{
  "hidden_size": 96,
  "hidden_act": "squared_relu",
  "scale_expert_input": true,
  "init_std_router": 0.0134,
  "lr_router": 0.000741,
  "vocab_size": 4096,
  "tie_word_embeddings": true,
  "optimizer": "muon_variant",
  "batch_tokens": 65536,
  "max_seq_len": 256,
  "train_tokens": 493800000,
  "max_steps": 7535,
  "dataset": "wikipedia_en"
}
Below are experts of layer 6 (counted from 0) of a mixture-of-experts language model. Rows are named router (the router's row for the expert), up (a neuron's input weights, with its number) and show model dimensions 0-95. Each number is 128 + 24 x the weight over its row's rms, rounded and kept within 0 to 255. Numbers have three digits each.
Before each expert's rows: "comes after" lists some tokens at least twice as common just before its tokens as in all text. This comes from a sample of Wikipedia text that the model never trained on. Tokens count by the router's weight.

# expert 27
comes after: " the", " The", " of", " a", " and", "'s"
router:096129160129140102126125131079120107188166162165128155109127138117120132118134122106141090096102133088122131112123096155114167098134120170130109113157128107140131138140098111135159124075144097138173163150082144112147087121118137116158173132145150130173085117122147134130163097132132138105
up0:157156105141094079114126152163189114132149122133136170092148176139113121098134130120143132129146150123112109163105086130112157130131115134141118107082126074085111137097095150127140100142157146151115126130165081121151101096104124101137131160145085137115123134123155132182148149134135128147
up1:137132135131157098152121106136135164129146139147112109088109124130145134128135133138149109164122133124133124124076123138104157134124150076120097130103118090147122113165097128106102143142144121099149153132139132081120159136172119110203143127121166161114126187059145107106097132097161140112
up2:105160100130103150161110118143163153097099128170138138108123120112090075093100104125119158120161162142112124134123071123150147124155117138156122153119115138156127134133163123133123160146121129163139131128105082133160112184191112086155088120145109104112107119097154145125128097118133157117
up3:099122116082125120096171143122127100141151152136172146107173159128133097123092093107100109116132133120136092137131145156120104132141129132111085169156109103132147139123113159179165079153152136101137139120108122097143124166111107129074145131137152134104134172102181158111116144095140127124
up4:140130148139183123124132108116146105144151103111085103109104117132133145127144101112119099121117121090140094151086134106095125148093191144110174120125112144112138156143164113150124142095114125093129124157125109176138205072151157111158098145140122133087164130128138117127129128137154124133
up5:126180102181172147128145147080107123150118101154112168134164113088111112121115112131096112102113131139147129123124109053136118111083124144159150135124123135117126146105127132133126167076127152098152144124107110152128147126134119112186183154146107120155102109153125133124098120143099144116
up6:154171130106127125121138149137155101113117146129145128173161142144101096118122159144144108155180126134119149130086121141135166115140133133154105174139129103137088112100090146116146141116126152100106120133139130136117082098067064109130168146130143110116136157105101063141125138105119152154
up7:111139122116123129096139089115090131123105188159164132142140114166047135115111098110152116130138119098149129112124140157139136084119117119152097150143113140123159144168136093123157141117095164150133135129098100149157055143165143102129124125157138110122134123108160167135115124155119155114
up8:179164179136106119139147116157121135139105163080152112134102119130054127101112122140109161147115133119134142141109122187109129117139119102151139133143127128089081096130123172089107157141088132125124116134115152105103140143091180099126151113114150107149169105094140123137154127128141133134
up9:132126102156132153089166112177118128083077129138080161100145147148106130185136110096143102152142138120075156127115050115128154151108149132137130148146106116151123146117105107114107164128115131107128122139146136144154141108124134095162146089142109117114161142122177104126134146104137121120
up10:155148108120109130112139102172160159156139144144086064126103123165131136116157137124189120110121106126068108132136138107124116163145103154156097172125146118105103135148142158117148102095139147132138151127113151163158111084117130155088076127160111139110147107147125096140116121132112104126
up11:106130098115125164112143134139119121148118124067131104078141106153143151109136160100120130151102106149102087164125123124131174207099105141089134166162125105153138130104133164161121125155173127126111128118156112156119105144097118096106142166094125132153151117122121140131096124157124116160
up12:141138138170151138116134144146131068109133120124110118097113143135139087093114136160115138127142136115121119066101101156139112121149147132119132118124125097141100127179125095111134124115127135127131159149107147141121093096137127141101145107101160157182149125117182144088120124197185149090
up13:136116115116111129134149139151114126114133143148148144141146135123101110177080153101120124148121094137091089155124046169136095111136109133088117162124120119138168175136114143105140142119085143134125121109158088116096072132155127143153136142167131091136120116110181124127133145159156145131
up14:128106132141095132142121133142130154126121081169147146143079100170141111120122179115129101090116165149182129182124169113152131084148116110097128100130130148110132147096122162145147127124135125118133119092106135123142105068115104105107162101152155125148148157151096118107126153111090155134
up15:175113140128096081090125119111117106123136145153140106135123128146131137091096119116080095165163107108125143114123155099142139137084131129130146112158121123120114114139176144133141109085108177150159132115160158112137164112151151156162126068128155095118108163081132118143098128142136119170
up16:133169147113102091142157113130114118090164144096160098128128117099096132153092139119109162131107117134156090125146130140125090101104121112153116133115119143144116130082162159141123123158138159124145170150114107109152174142180109107130130136114097194128141100125076088163116133138143113155
up17:098121120083143104127116093101136166142099151097131138113157104137146139084120121153125137189128153120170115161114116117122106087164116111104102134135127155183150100140088129124135137115125107137113133167127156153082127143083154112168135125149133137087112090173158134143121129091133145147
up18:151096130136113119123126128093090160112182166113117168126128140095085118130122146154144145139149097138147085138168111129103135057090132116099131141137113121139115120120115103104132173159139111104155144121149140105112136119161076158165139110154159124173098116102113113118117115134149135176
up19:145090076077097173116131125123093126166160113100119141135157162118127109158150106126148137095172175118135120149121111126146127086133121151115068124146155108114107121159157111107156115133153129119114124135102165151128117110151133143091126110132127164117141117096117175112114119107133191150
up20:152124152114113094190144154122087116119143111117090110073162131114121139090119150160156138116157117092111102126165154129123131112133087139123076097138164135137144110153144132153154162123067156139154163162140137142128129136095163116101123117136127123141121138123122105120107103143161097080
up21:104097157131129119102149113121130076104120099162136118085125124152135079141165118124121121115145163095087130113169136156187110149129098133112110128110122098106137125147094142119128158107131116152190166124151124178147095152130113112120084141138163153140113122146123094124175109133151146117
up22:070158149134110157132119126158138122113126097138129137184100136154088090116129118131122119088145108112164128109129175110152113152119083133101142163135096164114156112145159151136163119112108139143121121141124174095122144150104113086117137092099103143138077133151178122121169102136124111144
up23:120128167121137157167118090110120161124113149182083131095138123120106100060090126146117154170131088138145179127100138138128134120098116142120114113113122148145143143178123143147136116126106147120149152122168143138141130131138093069150107113133107129112096148147159143120103127102160077118
up24:159104166074108090086107177103128116185130137163074128155156149138122114141115131112147159145110148158150117170138137117139138146130142136110131104143095112130159148106143099124133148142133128097107142149131089108074132140133154141166117133121120096137122141154095124098074114111167126108
up25:119116135141089108084110135150143106165126151163126106094145123107125091120177117082123091077154156131121177082095117132157113127137107183162105133148165137101136153114112096101131106145155129134114132142132159135108114130152149133146116152128130116137143085106123194122110150160124133137
up26:138119147136110118099096115089127134168113141145130087135097142133110125101156157125161113161143103117147140091126123150131154150108107177124146076132128124133126107094118073095122144111156129117112158139087159126174171152135103136139143078154134156141117172134102133108184081127134133134
up27:115142137140171080120132127087104155146136190090154111108152095130149137150130144116127121130162117106165123107081127152147071115131102138100127105160109096107124125110116113100124107107155138111133162117116141111130185101128180147153155129124147117132084149176137133127156096104149115110
up28:193180137147118131146135154206065087098118127140101127104131126139136110101095132121136111136120087123129117081142121144122131158169109120117118141078126124129112137103144129110109133105119120125164146171143154151120157118121145114090113130107119141180128114144131104131108169149161120117
up29:097092168116139103163104168118126133157122132102133131140160151107119139150120115169079112111154117110193140136096134147119139139110135111143105173125095139102139103124119119123126150124157099070144130147104112087138110132097176132102123087151092148143083130121168127152126134120171143149
up30:156158116090134108061138101135146132086134134135139117142144120148161118177130115143128121126140108073134125137136066126151109131140134184164150108112144171142116121173113116180127123128113118105127159137140096155143112141109109142170098098147165131109114123136133112110112142120084082148
up31:130111136133172119121121116138129115144152146118210125128121133102114127092122113149153105129168107119129144104089126122142157104145112117169073108139110132111118125122143083109141114107088170090153103159103154088133144128131111131178164094141121110128177142121119107097147159153168141114
up32:115110142088133119118147145132146127127114138093117118123082122152160119107123116139105102128159141073107118136145113140139127087178129111146182161101127116112154162138134098119125096101127155147125100123173185140095144127140153138065137167133112151142147147141107127147140077110176101143
up33:105158121120153101168129133114169144091110164141122183155110144141121071121117102159090094099117172102154141123113110111171132110161124125134126133113133133131124158117123090124133090111176119158124156126124101103129056143142141132123130132129096126141122133139154118124152081166165147103
up34:112141145130166073135141147088160113161172129098145125115135136119121102178154161099101147115145105130099103163162137103139127129121114134150105107119065170152124078126102097142125145078103141123138113115130113161085114172178135141116112118146130128156116095124128119143148129119150140153
up35:077156165146113152098119095126093132114142101116098110142113131129129155135127145111132150074155168053169137090091097093119130105093130116146122122140136110151145173152104135142106149127131106147154168119148162107123112115160149112115157153124142142165151160114098155151118135132112108133
up36:106143094128123101160149096120136130122115140090176181119100144140113118123109100132101121109100198143120148151119113169102146149172131139147145136130129139157109147121114087094138132145126115117125145143149133133148081090144135127112115139127109089129075122109096153122169112203123111123
up37:138112112144132153139134118095111139167109132109110128115138159161133105095100120103099165140097100144137159092190149123094102162122148146136121123127149103115131136143126132121127143095166113151132126121122123169137110120070137083145118109148104144127137171157109120131184091087096159180
up38:142097120117111131114122183100141131115110160126118120158104135118155113116185120153123145092128122167118143147122114093131149109168125138134168126167169081113143114100122123113152134083122148169122104127075111148099130145136122133157156106110087132120181132139089100127152114143136075160
up39:127101096110162147096152148108156145112116130139152119122113140077117116166124115099139137131159150117121094144059105151130110126162140143141168134125157073142100149142157146063163151134108127104148127154139098151172112147135143107091138125103135128134175121100131079127107142108138136137
up40:137071169137103140160131110133110134159153130116109108116083107143141119128107172113086175120121145132128148125153131090142081155119123128164108133150122116119124089108093132179094147129111126157179125136158151101100125154062142115143112099159125143134106128180121106131108149135131152135
up41:089176134148124140103079123131127141077148125096143141119135150135093098123105115170153137114151104151144098095122110110132123134127086154173111192131155177114127135109140140135111115128123156116148156141099144140151165143127152155111109127095082115154081170141120107106120096119143112106
up42:122172104123147125111191099156124157145140130085162114150129134141116136154176141137098105179098130141133107152131095137128105107123160135120107124137183135132110100114129093158096156091123089111137179105123118095093145142118117138090102123114146139162140141114140093114122186137124125110
up43:160133102081159130159163151095148108147116126161125110106149092125113150127113129165107184112103122092089147100160098143136144123140133092148112083145137114101141177143118175171112123128118118090128170157138151125117092140123118151154127086111121118107132128104085161116150143107130108143
up44:147099116119186101157150124128131091144148130137117172129117104168175132081154141133142136084121131130122100167125100104128082174131109122159116099107067096138133154106127086093134129122123127180169114124145110139103127110125128134127137132154128148160103188130124106115134136155112125118
up45:144118158137137140123156115105145124166154112140128122127102146112149136109134079097123112079163118089136117116154131088095122141132093110088152131127130152126158152138134120137125113143128163137149138118126111122090131132162119085208125083167132095134167122103136082174138133090132172137

# expert 31
comes after: " m", " p", " s", "m", "p", " h"
router:172110095142147088106161119120155120139112181110111134103136158149121123105105114171108094091154106147126091118134123153160182146156128158139098071133128076134147151126104109115157138131106090125154154129102146112123150103150175171102159156130123122105137107132113133114138135122101141108
up0:131142101152136088144098130144093127126099123094121164106157146132123140080120116094126113121134120118163087156120130147206152151157111106123127110110133111162139166098151099133153128138109147140082144126141144118127128125176139088125183132123125122142097121136138095106159125106195103115
up1:100130183122153105123099123132125137089150118140084146133128120117158148159149077161167120120185069106131159130152122183158130144105114116141097110146113110149130167126124125147112109109088119112143137108101115143068148113085131106152146120091127169126130144124103128122148115128109157134
up2:161124148122115141134109141107109118132117151177112112163109151111146177130098173114108116146148137174131100176125141128108134102119132151127079095117125105105111075147122095127127128161117131130078150154111081120107137135124143112156120126119100117157168101147187084125114120136111177134
up3:161114133116162106143118106098115122123144122143078185113114129136136124112125097119094154113156161111146106169095119183147163133137158122129124107174081141113134149180126139143134128140118112120155132140128129085131141109124120202076122133128151123115116147116073119085106139127148144137
up4:162163123152119094133145137136131131135093129100127136117113152175104125058146135119118101113159136172103086148106111099154141117117164114150111149152153140106126146139149112107147120109108159152176099075139134160170147121138095084148117116163130128130159118106149110163108109119098132090
up5:141112114164143133120168135112131123122116137111115141138140169137170112148144158118125108134117133070114118150174073109111158139098114121137131175130179107120135121163129165087097135143133086163129123140117137124096122134128116149167147068154165089150096136102116102131152090120099107112
up6:141141124094135083108133139164155133075125089152142136143117110131117117181140085139130156159138150093131090142165136136126156112112097164129104098139088135124163134144036138170123141084129139154118139160129117128108115135158102120155123146123133163135135118108159120113102136156132142134
up7:134121129137134086076133112143125085106102186189138165131151124130137145096122091116165090133122111175117103117104129125117171165110148145163142137144147109157138148133117138098147092119146113136135156108110100142140106119139106139121098128164099104124107101126157162096146147086160159136
up8:133105140148142067122155129152102117092135103080116111129117139116127144128102121171143140121143113081139152149182129173098128128112115141130130130158149115150179176105144132126138128083106093112126179100129155119101155149123128167119082100101159115118119137090154122142173142127110138120
up9:175124090109119122153154085112136127127139161126105171127122091123129106133131140151141106112179143186146108154117103139118136112153103134146110091131132131133144157097181093103103118105119105154143136166125148132116141085128117126135107128128113161157097071129165070111155153143104144146
up10:091098102095145113142113104112114108148103147134160101132113132113149138085120141147166095129134064129131114137130165147167121136155163106111135134096131139139137102101119148138133110052142153142094172144145088090108123138161127164135147123138118184127131128144151116145149090157164125135
up11:139102131142153137097157132100089135139105104129110138110131108091089124163112107122143096108137164154100159125116114132128173159130151112132112131143110099105126063106139118163137104120114119096137142126111120178114150128133191165098166180142129168127120115105131122150120170148156143087
up12:095160135141114094097108106120118085142115144162106134126107081134120124152158124142161094147110128175128139104111134125115181129115135115113149074145099138162143107091055132122087120141125121123135105146116120138133142171106124107150135129140153158168143169141112163170137151111089111141
up13:119135147147123128169119110122112104132098130122154101121099166149114131159140132166143138131112128117152123120113151086159142089093063137138119149114101120124149091150145143132145163106150102152137137125161100163096174130105129142107120057093110101092124085141150133184147145151128120114
up14:109120124120138116118124153145090105113166183118102141163157151177123161090129142140084148139167115126135092142144099154116138159147118135146156120113152074134120113143116091108096170113096126122120096123116151138107102115108125111148127113144137150103145085155132097184088146176127111126
up15:149156144098138141111142116152083110126141163128165167105177136143123173110152131143126097143113143108103146110120075112100160143168128138099095129119130127119127112111077154134146125143093116117103173071142137135123140114136162134108092130132108106121107142117154141138158160175087132082
up16:144162121131118167138146162149062115185141186152138139114145131089135131124113116122109079107114106112076120141127141141142169104125117107117134171170112128119155120130113106141143132144148130158134102088139158108140105116095179099122120166111109107132146133092152107120110118084112146115
up17:123145151148143114119113113134141138134122155110086073125092131134106119137168114139103101141130154112104124175074142132190102120140131095146139125153110112152112090088126171118126135145099067103159151150118165171108147082126122114143135122147102139150116161102138139139144116156156133091
up18:106151129105118106153133110107111129121126065099113140122116115198139108120082123165080104079168147116095113135113121152179136193144101094133132132117122161139126134151136116135166129149114125136139142149133142108124101110161101128133153132179141124136090147102134147140155100109153103137
up19:157095100102160094152159087100139094151174179106091092140167158168134150093143165107129156079137106087118082139117103113143114131088120116139122102130112125116150121133133118155138102116126154108148166142145153101111150142134158093153152109127129100121133114130148134146106137111146163120
up20:137126105157105103117147143112133124133199156109151078166164108115132141122128190128106110136092124121123109104097127149154100184089118145107107085147105132099129135136148123114125175179113136141171143077128146139130112108116115125129134139131098146100140156120154118115156101099151110118
up21:132093131102147133109184132116133114158120142151135084117135157105062119124122155111096100120132151126134168142154100152112095109148145166104153125138105113148124135150112089169136127134108168162120158094163122160132142154127093128119148156124118091166131124152118132062159116101141136101
up22:131135113127103107145103170110129109144126127114099129155116143108107068101140160141125134109121108139083164101130149112161194131180091101130169113153132153151119114121114135141129114108107137126149146077108127123170175098124132136079091131162159119146106092157130119149121135138138167127
up23:119102095192132146129159120101162157125136125123106156121139113100094123079095122127127089118160163170151116136147121093107119163141089100091104134149125104111128147123129120129166141137170165084139172145117144140145075130136136137139102149079145097135130150100111158136141112104114126136
up24:114140109123155131116129105122111116139171134127128103127085148075116166151147127171093144092122138112122127107161111127120085139132126176157147120130131136124178164136106122116111105090176146113135148120112177103133094107169137141103094102126139129160131126121112153147078088179141139096
up25:137117125199121137137118161136122127149149156128124119128091145123155124100121156140080098137156093075149121114114120131133150128156116157155162109112142109154153093129111114112156132110099115119187150086127087132149110107151109138143148173109151133160140121122107102137079159076106106124
up26:130129092163140124129123127107106100142124137103139185182118120112178095163124088119104117116102079162115124133146151129172133144126123112130087115159112124107137102134087114107098132168083108118109153122157120140145172144146143175101164128072121158123121133097132120158128123145137144114
up27:125095117120157158083167125128149114141115169108134164147136076127098122106101112124158110106140145151131119089129132115167148129157104170093117075126133093104145134113114107103119191131149134117153123123125178110139113150112166130161119164146120155137103104116111077117136150135125152090
up28:154139093093099137128149152144163142111154100168157159141126118136095137166136170096123165146130131116154129094121177144118145115124114149104108099126122098139113136199105089119138101134076148115127145141111148085146127137130111114110123121116100145106138142097151138153143072135160082148
up29:172105141130143107115115138127083134141130110130137115106144105127165141118150153120103128103146107103152148112064145106109132127147129161185114113144148098138142131109102108150113154080147121138130120104114131124155177131172128145084068113106147167104130099101126178109114148161146166139
up30:107141154146149093112141091122126138148122153109098121149108153149174148097154167125136097114166098113136107116147120109073130186157153127137131152183134135116092144134099131119145086086132173170143150113076098089142122120107112138082133125113126155111123118161140144142127115131131145128
up31:126096133114121153115157085093129163070124133114142106133120124131135132157139118160149120120168119122129111109120088146174099082140111139149105109192093122101160111116103147176137145120131102111175123136092119116139137114158119101132164159134117160148080174135129140133126148097139098101
up32:154116130142128128091127122087177114133112167114145092103146126146106125152069108115142080141157136137117108111106120086117148125133099106134110146114100130124111135150145117099179121094102138120135145173130139117117123117119187148143129154166102121151101077140201150120162144124120142126
up33:176127114135097136137129118094156100106126166192135133125105125107096141128122118125121146140105142114114120091099105124160150142107143130161153109137070161131108170122111139140108144140080177101164104139168132123097131102109176091116104168130140111129106105147124150148122075134126114151
up34:111124117157110160113121110102174137141147132117150147163140114126089083141090107166104155097129162127157116142172112127117123077116146150116116132087112149101109127096148111138123144139139122111125164104083150098130135176118120133137163134130162161102117082104108102151108145162125183153
up35:136102124144104134110126094129133120139099101179149107135166151128130140129154175139137110073099155153136130117146109142149160122124141146125130120134133085125094119149121109177104109133103119086151131118173160158100108100166175156092121113131168113115142089092157145115087088133111152124
up36:090139077176126170104160137126138150120137155145130097137115108090127133118114141200107109141123137131152111139160105129121141142128115107139123110116172096160108127120120108173139140130140108118108161122159086140106154182167122082106107100117096139184115119142099100098115141128135133142
up37:064119136152133123107138133140182123148158121106139106126114154106154129148148117146095095152134105134109164144133136091122135117154139123123138144124149104105155130136163149124124101100119107099110104122106137085129087113128111117098078128139158147138177153129128113180161097188087149168
up38:155173135123125126106119124125131084126113150160168165095178095144083091165115126148126134127145139118094170098120105139117142167143137114081134104137140113109115140168132140118139104098148147113113131092153145120099129085154112143129178102149125134150144132138114116153117095090156086174
up39:119157129143097111117121110139134130165104120115121129129129136130122112110091126160113092127102074135141119171099146142170148065134131119129096127135112140144170126105134159154184156139153117109091136132108148113147151157145127120112111157078153154070150079171148089132126093128132134142
up40:088160110131082131136119114115151104157142134126133158155121132106092128090099112113131117160173087121138120118120153192144105091118164130126138149103134105125085152140161157100149162136127121130082131101072145178128114115149153112105137112175132114147165110135119107165110120125112140144
up41:121107120132116144116111133148071113180111150109115088166147136162098110142132126109128123117152073166134115145105148154119130099133077172149114123159127111117183135131132101106156105114133137124185142164134114084118137101096122111153150128157134112105131135114116104113184114125171135144
up42:151111097120131087124144119108114132086133165142117126176147158155129132111144109149174128111093138131107151092135096146097168125102129127174148106138091126147125097112136108142113148120101082113131094111134102084122149114172138147158178058152126140125105128131164129123126163130126157149
up43:119128093170121127119115134147139120181158143130134158075109149124124156133124138131161079117172126178131130106107118166121113103142097148083101142152159104171114134158112108108130132094121134102142122112120086089121112107162157096132112161150083146108108143117182130123146116129094137108
up44:142082126112144091133103136123129125139126131112063135123133134152149143133131161144152104134132148140127107119149113150111137142160155136107166101126097088145156082124147093183088137108074132116132165165143106096153153146129134133147130154100096153137108072131146135129155118141064139139
up45:123153130133144136121154078118140095102107145126125112083137136178094127118136119145125080087093105134132130139136161126099128130162108125138096143143071106151103151135092138097132178118142122156165150118093142130135141104150118125132128143165125092144107125088143162145206115153118141121

# expert 8
comes after: " S", " T", " B", " J", " M", " D"
router:160142124186116115134163055108110096159107145128133109097135163156134126121137087106132093128147126150115115141155090166125146119127094129138123114166124129119149117109129156133149134113129149140130165084107135133085092079170121138171130090090130171112147118111131097135122128112104134161
up0:122114103143126122111156099078132118101114137122177138109167104135092104138109147091087159164113130153154120144188161102112135151138119157148119142140108152118138105103132142145140105117124130113169150129111138130101116083130122177145156088091101154166126123137114106083083114155149150150
up1:137113065143120118084139174128084123141138135129137133105104114126087148105141134150138108064137098115154073110099131147152087106143120113083153141125149113124093139100170136128145161104105121099114133140140133132125149165185132191130168129142112138119134104117149127135140125134156125144
up2:143141145120160088159158132125125163137123138107091164125120159132170119171148102106136135118165100153159149135092160126115112159153100121129115149179134071108122067105108106109123088113125097104111122138107114080118137122154153104129103130139140124121143150170126142137135134113128080173
up3:115085140123136136116182106081124155140152130133145110137180147120155119139158165119136064119122133069142132174099139150111078111163132130149126142204116100127117160127132133136145136133097126130120153118120126127132107161134101129138112151103122108079144100114100159116129127144117144091
up4:145119131119116104096129151120136169175137142096124123135135129164142103079108084130127157075147149119142126112142114131126107119136188121122140140103129116082112152098117132201102126150079144137133156107097087171104153132138127130154093154101144178141136109134143108137095141134125105134
up5:105116129157100151175173150135143126141122142135111174120164098085151086137080112101130130148116092089109115116134102125142093148135148154080126139185135127097110119159164122128158148121104159122132125106132171152128153106103122101138096131121177118151137111129087115154116116120129165104
up6:118118166151117178152106130131151096168171161108168152133121123069160121082128113090124070108122118082120135109104120134096128113155143099131128151153166102123134128106129183117103142104125126129137148084131121102186163129168143116134137139147136133117124121093141133103145124115113118144
up7:085150105145130131149178102112131109081139153111092110157121101128193132139145138090121144141143106139145101125116111136146138185128161090103123096175110137124131136076108130131140108132106132157121167107188151151094097146129133123142136093127112176103109129120125146119110102127138119158
up8:137165172073139138109117169141126099129148167104124109117103132160096144113136101108128140127104134098092103100144106122107150119129136132143114135156119113102103163171107180147110131120178160143097169130108110092150160113179151119161107106139109147116073143114135106108127136140118155115
up9:139131130156136112141122099150165127136145147112085094120154118108149079112093110180134098101162060115138127133119119140137086165088108097171154122121164102140122117130143118150129120103128104117129127132118124141135119110173165120123134156121136124189149133072119151150119132072131140142
up10:136156120160121135125123093147134085167134129136096121112099155126119155105122136109111108127144171156119097139122164185107126131121148119141075119112134111146105114101078123115116109110151123089141136192103121108125108122167145157168096144126139109148146141102114119164118077140121164179
up11:132122123119160118180130121135122145145141147117103139144077148176111179107147084076164135111110142128134110123151142112129131123122102133058121104107127100130092137121125107145152133101110134138155093169110169153127141137150116135101123151148098170101133114106091104173120137131167162147
up12:099101119116183112143112104113105108092138145152148152117164109152138131129119110146128117134163133132133124157114133089169131130139148131153104147128084119089118148138127122130126170093116153156116144103103176145128094082173133160110127092117074137151129152058146145121135114170135123097
up13:097150108158166133133130148141101117122097097129173100148118159139122105163152155103123144110127099165142180126108082144123172099110093153158135124117104091142113104130127148088144147108125092118190092125111113167135127089133136143143127140101143131133162111082124108157133093139157145120
up14:131106169133095143140159114142102111146108133159122085164129101122085111154115130112084118134122173120149060089112130138136141159119132110162124117141094112138153159123074139126132155120124115126182197116134141130146107111132141131082135110134167145121143150133152137122097173144115107144
up15:090086103103119090171094135109144138153143143131128136115154128151118138127114119144110080095124115127119113115099134115115159087132139136106115126143151156136153104122103101118161153142127131136109135173103101109134158132155125126139098148165156122097110148181154140152177116173052155106
up16:140100152120143154151124080095155128149122136126134117109157102126141110127140130115146120113144138134123105142158119130163115115083118094121156089134094131145097146133108116130170128131152107114112128076138157124199120076111132099156127143185109176149173083125104157095102138147132152114
up17:141127143102139149123151088115133081154095134156110155084151131117083111148134104085165127122120096135089124161145131111114180148116109139144109122147099116138153165117156134128149147140115112143132171109141118122171115134098079130154124153114079128127171159197133140102123116132128101121
up18:123143151136131129124163151145136115111083143142120086086145113079092049121105119137091123121173121112144101144110103165113116157143144127163131135123115116140134095131119134145139140136165131106135129162114124153118117078132186085171124158158120152131158150153113156099131108100119131156
up19:120138098149121094169135134119168148102101108113113102136150114167119127115148122123121121123146155129117128120112119124109154167162092093116157139173173099142116109138135135122102098068142096149173162083139142106120116162107150116160136076101101177157137148118127138108152087111155135124
up20:133137093136156110115136128117184134116140139072103128132135123126167099104079103147112166137126130110153161143180119126183131120131105132103088077149092091138097130126091176154149128152131140148138111106134161136111134094162116117143148125129155135152131120167120145130103110132077115151
up21:145115120131181130138143101116112117106087118155122085096115117117120110198121131125156086173127138203166099134116126174155136134162131110135141130157108135115141107114121189149100101103126142125107145136138150105114121104119118167113127141136144127137118127113090103139099088141157092115
up22:140151135117114094130138082110166119079111158154148105118137103130158122121137152094088072121178097116155059138179130178132124153150103167144137111133126120136150107120135107123152089124143106126147155119133109147144116102166109158157126102137122157118109113128138111094108135119137168107
up23:188123137175124091111137116132131083148120117099169135115133137153120122146123117124077095099106141127154127161099100108143144164137144089123138111131121081099117181117107119163165149109150145092087121109127124146159106156128119121172148148108147136170125136135100126116109171148104157105
up24:164091085135113137110142136118129139174191130112125131146083113160117096139145105138119159087132122148126123138158083126148104114112117143209108129133135131130157135086152127152078150134116133158103158108131113106133159139133128123138122111163132122119143087168086103145145093125107106142
up25:113114133167136139110156153112125172149143124098147171167132170119085125120132079136164123111157108099135093130146098150178134145133101099106124108149100111111108115130103127105171123157126141104084169135162133075120126136125141129132114146138144169078116120111145138143131071122126132095
up26:125215107129132114159135105124139150101101140165132129138120106111141095144195124135146107107123129133180114138120124122108129077119136107101125077168155129129118142139154147129127124143095111115148121125114106190151082154166119136132108129145131133119117154126119117126129108130062090139
up27:135116155149137060160155113153097103138116182134134137099104115146134131106140129159138090159115139125140157125176067141136142128152130145132175157148162145125119129122110117105136122158097144154131144134130127158104123058124074133123105120118104114126107096078132143133110151162123108106
up28:146125140153126152115127129156095080179133176118118125104172153125147093110087116103112139134147115142130104155134122127145106107094135112152170120178124130147113103137121130153086129126149125125153156086078118107141110100139194113134106103161132169081126135129149113118125090146140103152
up29:099171155157165087100115172120130142137129125135117134122158133119107087110126106117158142170175127117140132132119109114119130200161111121112140113123126115136109091170160184079101124081119112152144122129157109132120117124107168085107148106120130122132128134097156145110137092147093134153
up30:147148089157150149147129139110133096110154095137098120153127163138108066125154156151143156158106200131113128123122119184109174111115101136090128093173099116173141136133108126143153118121152129140101132108143115121117101069134136136128131128158141124117103076114108134113110119104138102135
up31:150124125160117100148115151113144110116110129113125179137123148186125121118153116155120164110092158155110120144086110133093137106125081127161151124137150155084138085134115137145147101111169128098142171099105159105131079152103109178141132135111109132113122086116129117131123084173119154128
up32:127102097093099126121153156156142116131115092156135137155111147133128090149158125138113090127108091161125108147157105113132164167145123137126102130114069151166152182142088126146111134118144120140118160131136093135118109150129083142186099136103101150104092116142144132116122149126162174095
up33:136174124115146148131147142101138133089150162156086154118132129145137130100119114109167129125109155153148102188150132085081120126117088161103109076135140099117134135102119096138144103115121136155124161109157137137155143081134117079098150111113117143109146150193163135145108142138114135139
up34:133096146155158119139100127126145148160123135144145142145117167158118115100138102149105103131114121122117128121150095136119137157171082166104153072176113141164142144107120118115142097127104118129112136160123115086094103124181136097123128132134114152074168123081157118153141155156093090141
up35:116112107130162104107087121136140116129124151130136149100149143179102133132154120084149143091148175145124152113129119047132158127097108092139101131125150113166150161113135118095148141085112084128109117134133122120191156129128125120121151159114134126086151131134128101132091168137111159152
up36:149133169111109122149116110122127122099105137126136131150135106092098135125080161123189100064147105136075147120139135151138110137124137163117141110114147127084119123112185150185098141165092134126124115131117144115143096143138163099143085120117164163136074136128116140122119144147137125149
up37:119167130077109144092167080185143116093162135161130114140119109153097135130081115126134099098133082111101154159135114134138139120113093133142135149146106134117132138143135167179110134110115130167135142129095112113129100147153108107124122133153126131088144095144120150184134101117124178157
up38:101146126151121151155134164090126142151173104144141158113142109133131110093139100118138136118162163166136140151108114169116150140140132147131159102121130124113140135189119077145157106155136118092105097132112112120118133074147125103111089128053106148116110134086127155143122123100172153119
up39:100157075141092098140137159109091115147148166146134129134190091101124082125140159114118116105152110130129132117125117137126147131140151144099103100170148125094104123136132079168093139094129150105148134108113135162160109154138116143167157155152152115092090143105154151140119104130093110133
up40:118103156094137141165117105134129127095141155109129137117149130127100117115158130139134089114110152125087167131141110120138157145106129098159129134119099147152137127112139140138126132056114104154120154123069084119133138090137165120135128101120102160162137184143152175109118133150138068172
up41:165145152127156145142109129097118113098143137165138123081129128087095126181135141076151154109137137161141162123128137102146134134110098135159141109144087130138139089104102158157115098070150160078128157128159160131143155138103111145154152109145137143120123117133091088135130134130091102156
up42:129129074079139106131108076097107112151101180171161117160120108113117151098144113162103105119119136111128162096157159134120127117122163108152087110155132118185141143120128149101103144104170104121167118107112153157143132090131120134136110139117125128116103167114133165135154162096126128140
up43:137138105153115112166113077124130119137113129119118113131143107123118099181136116171140097112106145116106117149108116156104136152113141165133156095194127136119114099142170156147112105136159101097108109126125131074140122102138100136149130096112140173148079100090155139149113167143122158168
up44:148154143187136153126104115180130131163122105097124155068128102141157132092140116121145121122083168148157123106129115118119133110132120181113123126114120173108187093135128125159095120080132128094130162137122137132109169141109120142139127091111118152129153156126092122115166123148112090106
up45:132134115140130148130138135131136131188119070102135154130109119152127151095138116130136107105124148137140097139119160145102135156164134129128119113084137076161130146123100131103130122146145151138088161137131146110088126097141119115075178138088185115152129083102125104144123106195123131161